Below are experts of layer 7 (counted from 0) of a mixture-of-experts language model. Rows are named router (the router's row for the expert) and show model dimensions 0-127. Each number is 500 + 50 x the weight over its row's rms, rounded and kept within 0 to 999. Numbers have three digits each.
After each expert's rows: "comes before" lists some tokens at least twice as common just after its tokens as in all text; "gets" lists some tokens that make up at least twice as much of what it gets as of all text. This comes from a sample of Wikipedia text that the model never trained on. Tokens count by the router's weight.

# expert 72
router:455435555457587527521523456589480561496490500491531571519471552535497470468476475575558481497488549543478532559486462349492516431457503521578443541492563456588499545469416520509481549559535531483479494453560528490521590526480503570525502556497561473562449521484429531556457475432536469536534483475547491515562512491448434406514490503545607428664623442457468549468536570381533476525544
comes before: ",", " |", " (", "\n", " and", ".\n\n"
gets: "ers", "s", "es", ")", "is", "ia"

# expert 65
router:564571560472541387481487398593447483514480432509592516595494462491569480489434513544528439399494506465537460497530450417514438527469530521554458433514469489521507554497509407506451476526510509500472504428575516427467521446446578509419472506442532440383437521445481535487525522381526607516551489527453525552474360505441438439562509464438538485551488427498475472522564579501490541505489
comes before: " |", " ", " |\n", " (", " –", " -"
gets: ")", " |", "\"", ";", " —", "0"

# expert 11
router:504500501533509368446523501474450514456492492471486487552490445472454438496571503557563544544484530455633497453452452589517487498453433531565532504561574502545500449495324557520464490594527498499498632532559352464504478578516525466539462500444484432451528483492531550484506467458522463422497463492509520601554410443458515530570539516490467469427528500460466541457497398466579537511456
comes before: " the", " ", " a", " his", " August", " December"
gets: " in", " on", " at", " In", "In", " from"

# expert 59
router:560511529466488496534476489513533440512534472449562515578487561407484478493513496473512493534528409458489450546497461541477408513454431499611552504534554512573522455487502465573483440412506567543431502499503448550511558443524492464546558522429461487546409465568448498483577547550577489432443488398483581517567366388422559541485495378490462500458489531546514545537525498413455577475597
comes before: "==\n", " the", " ==\n", "==\n\n", " information", " life"
gets: " in", " also", " of", "Personal", "Career", "born"

# expert 42
router:522539479466425439509519499541498486423488464409422504592439476495497521445531439523505556555434484486494443415471417585498439552520455457551566573572597500527524480523321526466528441558491465477540491534475446476508428542552460461492436474467460491507447439472468530484568518494493434490521477464458578604537358495461580499556498515472410470484560466495489501592547454447576472541552
comes before: " the", " a", " his", " their", " this", " her"
gets: " of", " to", " in", " for", " on", " from"

# expert 78
router:571491545570486364403512531540511460612501447460480549482516526541480505593559498500483520489631412453522498420506425331533501535429505515488504461443496492444494481509412525591491457388539523618555531509562528515601539509506482523575478564452458443458534557482466598556496532475471527462509525555474541478497455516396490509557486507500531471514535489501530530534527529477499405449508
comes before: ".", " |", "–", "th", ",", " years"
gets: "1", "20", "2", "10", "4", "3"

# expert 123
router:511446510485603419482480511483412437477478460458476501563436426542514564492497523398633529557556521443539534507482482487465500419497533552458461435498503535497502537512456604464473488388553547568540536542502492537533564567538432522529556506419575468496448514472564568407436495466467456518475423384454512471551487548444437581495516479497455547572482471523521443470593523402459480606531
comes before: " ", " Born", ":", " /", " Coordinates", " Died"
gets: "-", ":", ",", "|", "–", " /"

# expert 111
router:541568424523520392521534459428497467477534457508540464550424537496460532552479500535412582487519505581492483543537456506476452549468511460529621465467495575535550535429425471525595422543521621599524452474489492472530454522554516481508507539533485545672443526438486440473522429538424532495463515468500603519485482474464473548562413515389483507495477385518546533491530497425533522537450
comes before: " by", " as", " in", " the", " on", " to"
gets: " the", "ed", " served", " known", " on", "ated"

# expert 120
router:438493519476502418504437466524531474496496582557445524496495583540474530519464465411527500525400506440621460491546489513582484363520504397461467469496539470536514467610470500492445518493456543482504568502349507530499538572442614516498558485536589441512489577504494461489495407528455573442475434458500446440498547488492532546512468462428496546447468551505598595426465578494471541496546
comes before: "20", "19", ":", "18", "ed", "1"
gets: " ", "–", "″N", " List", "″W", " ("

# expert 32
router:573469554527552365385464486500511517526454483545610539465469421564551419546485516558467504515498553466619463470506481431556546534515463443562468436559526484563491546472533454493486501388521619494546441561574515458571481498468513482532434505511527500495539557512445505536397475483524475504594516408497405460527458549402399499579515451435498542495503540444539561522481480521514547433516
comes before: " |", " ", " |\n", "1", "2", " was"
gets: " |", "0", " who", "4", "5", " ("

# expert 64
router:502463577524517529533501489580469492510466470499560566598513532453513466485561472518508453403560504547473516524505460381479487509479428523603478544531431419566520585420402534471481540497564490508419434453487553451510624524457569449553460549439507457436512569514543529508504529392492493494555613551454555508550498461518443417498450464495477450575522429448370492543544543421501510506486
comes before: ",", "'s", " was", " (", " and", "\n"
gets: "o", "a", ")", "i", "en", "in"

# expert 119
router:400504490499511402534502464527555456577535450472479588388567556527575431560469440587444516477459503475528432494579472451510423496434537490451471447469569500547498522512521525495546447392487548485496517489524481454532458527472532544545459498518531435439590488552396500548477511477512493430498464548502467512534439487518440573580493474399519553461452605566589628485449469561562482443580
comes before: ".", "0", "1", " York", "°", "2"
gets: " ", "1", " New", "2", " St", "0"

# expert 4
router:458509417486479408534532524379487457571517465513577530528527481442452506452566416497492458498455583476574500584502479440559499560518477521480579552541559480504523559552476451415443442505600498596455518445607509549525493414517523479467500517503458548469454510517425557527529553507488423490554410469427554534540413488490551488527478551478567490539569547500550432550429465418411478567603
comes before: " ", " —", " the", " a", " place", " ("
gets: " |", "|", "-", " /", " with", " and"

# expert 118
router:501551510522499392548524526552480471511488463508580417446513425525476428475436521544552473465559521532500532510599443345505570542463513563521524470491430441431498479529369469553541507515575464548487549540635530526553582507544537470523476561496513470543506578515506565548374521401522508542543463472493500482547422525388454549526536558481543562564524529480454562546533494432454457506502
comes before: ",", "–", ".", " |", " ", ".\n\n"
gets: "21", "14", "24", "22", "15", "16"

# expert 24
router:504539531528594473493477478612499462440566532491623443594452418433528448554460521431519539489449528534500516605443409558526461470518505478426550508584500461575491557445434404482509513483601506474578515449563553543500567534484544512403486530481512517387468495440553560488480532480585527471470442477494590456574423507431488517442537507491529433581475478464513500501425523448434461536515
comes before: " ", " —", " N", " A", " L", " S"
gets: " |", ";", " –", "-", "|", " -"

# expert 99
router:428488486487532501378520476552485479573547477559540523434533469475576529605462497514463518489480477482521428520519492444491519543474479577493517603525475371469463554583525410506498475366494533486583426509531542468513452480521469550542536554537539501514459588503472477535496479467526414443511490472520490497491392671358483410565442495488518505513470580505601515522484542526462522524554
comes before: " ", "%", "0", "5", "3", "4"
gets: " |", ".", " ", "–", "00", ";"

# expert 122
router:577525446578522354560508426521506540469448540477515606553461498520380522446549492593418622506481502539461515441422410518565462491518477526580543563473446444481531501440457507512523535533543529549470495536518446511533464512508524491588400484416487589566426609505483467561514543545533475401489499499443553504546466492474551468541507511490444499523547467491491518510646482458484496559527
comes before: " the", " to", " in", " a", " with", " on"
gets: "ing", "ed", "ating", "ate", "ated", " him"

# expert 12
router:492580419472546349507513460509484486522478326519536433519592494539498482553411487551533495437566387516515499534555457474499534505507588524483493373536496483541410516470545383583541504520571454564501530544550579468610408499419495513556471508472523495491489581518488510509446442473416527493518484501503522456524394507447464450559524519461589524519508469477565509507481475523500515523539
comes before: " |", " |\n", "–", ".", ";", ":"
gets: "0", "1", "2", "3", "6", "4"

# expert 91
router:498445522428470515498507558449524530515532447549505539417649556512462472488467483540512479412532518488611527509509482464542565517435529554506555483455489540517416551566505447592441540437561571574480501486557499532495468529502466539565508508486573448552597507488497497468534439524420549405547534452528441530551366590470351468513511422494570539473505534537563498521423442484410526485478
comes before: "0", "1", "2", "3", "4", " |"
gets: " ", "–", "/", " (", " km", "+"

# expert 53
router:441545515493534391482445435589527457499592567420573440593423402503551573596455482528493514490524484530505468512514457465430556509545511466523485443537557458537428469574432427451614522449475500440524532513515581456483463501521524471559516443467469481495416570457526514476481563494501579563515486429471547482521420491457517552590528544530507501543427479549488465498427432342473460540484
comes before: " ", " \"", " A", " The", " L", " N"
gets: ":", " |", "-", ";", "°", "′"

# expert 6
router:523504485538521569594539501514452537517456451485483564562485516514567441632516462400602486452498465558449530547435424372508476487510489522548380519509425440465527475490517462503505507472487477443444499536585465497412550569452540440514453513375533450365523518457527478551466485462461526509535503561477493591473521472500438428458470461538506458499568526498371457498573502408536470500544
comes before: ",", " |", " (", "\n", ";", "'s"
gets: "a", "i", "o", "u", "e", "on"

# expert 114
router:574608464538475525475466436543485532552441489520489453555478444478394464435527463567489553516477522518484458531517432534531462495540484479557545529482476480458509517494506510538477499507510472541488494553617364520485480445549528537583451420410501563603409554453527456518489553438441439355512540466425553543498401500355520484553575528502465516509550486433483519547570446405518506491537
comes before: " the", " that", " a", " to", " his", " an"
gets: " to", "ed", "ing", " with", " for", " of"

# expert 45
router:494412522432595401539458526580373574501494482487531483545446476490502456498444507501461470421547477508525481543490459455569543606515597488450517527530540466553518563572489390489512459487573488471523451553521528484496491426497621508490522483548521346587490572535498457428480479536548476536483486478474546517540471466459475507620513438410536473548442510504537618496481473403495476429511
comes before: " ", "6", "3", "7", "4", "2"
gets: "–", ",", ".", " there", " –", " it"

# expert 18
router:427514497515469495438551494469530502554370450491506546617510509514504479508411423480532419543506522475543426454533470455615402569474560495507455545445514445486535580453494550438456438449566570565506522521426535452498582540528500552538473528476481495496518553524449512503351494499496489396516568484505483489472387523423457499592478463444523464474505480493588597557536598459450507534536
comes before: " |", ":", " /", " of", " hold", "=="
gets: " to", " |", " Party", "%", " population", " ("

# expert 102
router:431529527480475478570569520590507513596533488478515445512493509540502596531462565508524427414527491604542431611505470342523502545478495486482384594492433456551516568497492586540539493459509531473509512560460612473596518479462529496551512573397474457576564517547565486493571522569462528501473414511522546518570464497404488511539534478548564513469482488484507560534526477420487517556540
comes before: "′", "\n", "″N", "}", "°", "0"
gets: "2", "1", "3", "00", "10", "5"

# expert 70
router:491439520474521371469475472513417435508538456466507513401527391555570480564490444469452402456476477494532408573529478376486548511447548561456483514497459546495549550574532502572558473467574561443535493512477459497437496560497537455521445460476448516499454526532472514459526488478582541487524547449493420434507496539535523479473545365399494527545501592442572537434434554559400548460528
comes before: "20", "19", "1", "18", "2", "3"
gets: " ", "–", "_{", " #", " se"

# expert 113
router:430416581471476469503551486562469439600532461488520561419580510499538565524466481613457510478446541506590506522563510490522498538504517534394544520464459452508468553496572573534442469403516567496555445489439442375532466538512465556546508427503463504563395509482441488505557490580507516416560491522494457459475469589466443508486585484520511499546417535530642526555453527595485539499519
comes before: "0", "1", "10", "2", "3", "00"
gets: " ", ".", " (", ",", " $", " ."

# expert 44
router:577538502500537556553485475501547474487447533456489534484497522514467473457467485533508455574522527588493453504480415339571379482541509395569533587433475385491541537571444490523532534483554514480492542507488451531519554469496586508522478524513493499495426631493411521563596533447504466512470477503413541442392495498459485438516497583480547477532625483441473489530563510394527545537538
comes before: " of", ",", " and", " were", " are", "."
gets: "s", "ers", "es", "ings", "ions", "ations"

# expert 98
router:523461523530496403514489462536509511502481568507531447521522471519513512554503478480550581436495536559508483515529426352510516434562423563534409510541402463508500446447462534507501466497480542534477481528572515417551579557469523558465486497352541482408494499502496464492475478418486486554514527524517558519461453511514454462480499539504469440534562447520402460534629513276474517483554
comes before: ",", " (", " |", "\n", "'s", " and"
gets: "a", "ie", "i", "ley", "ville", " City"

# expert 13
router:566492521501489434461528416505509545446515411461498579559446430457533493432517480567547581571515538529500526506536440543582448501450493466560549535497574427460490560545468518530498392550563536457514486521475465516465465513523518542437441421489545513579446436474506539452508434548434486495426469494465611555495414397347549556599479537538507467465565488501432503545445457481591470452561
comes before: " the", " a", " an", " well", " his", " her"
gets: " by", " as", " for", " with", " of", " to"

# expert 3
router:426449585473503439485616472557518517473530503574530507502564465459520488533503428516516557483455438434528473620570507468424435496487550586504460542555508573527506514553537430447499446423456494400578549604512549456478533451611532510577613442476450530628446459486497476450482486531458536474467485542477557511460471455469506497472520413466466499570507499431534520387458518422438529516469
comes before: "-", " ", " \"", "19", " The", "20"
gets: ".", ").", "-", " (", "\n", ".\n"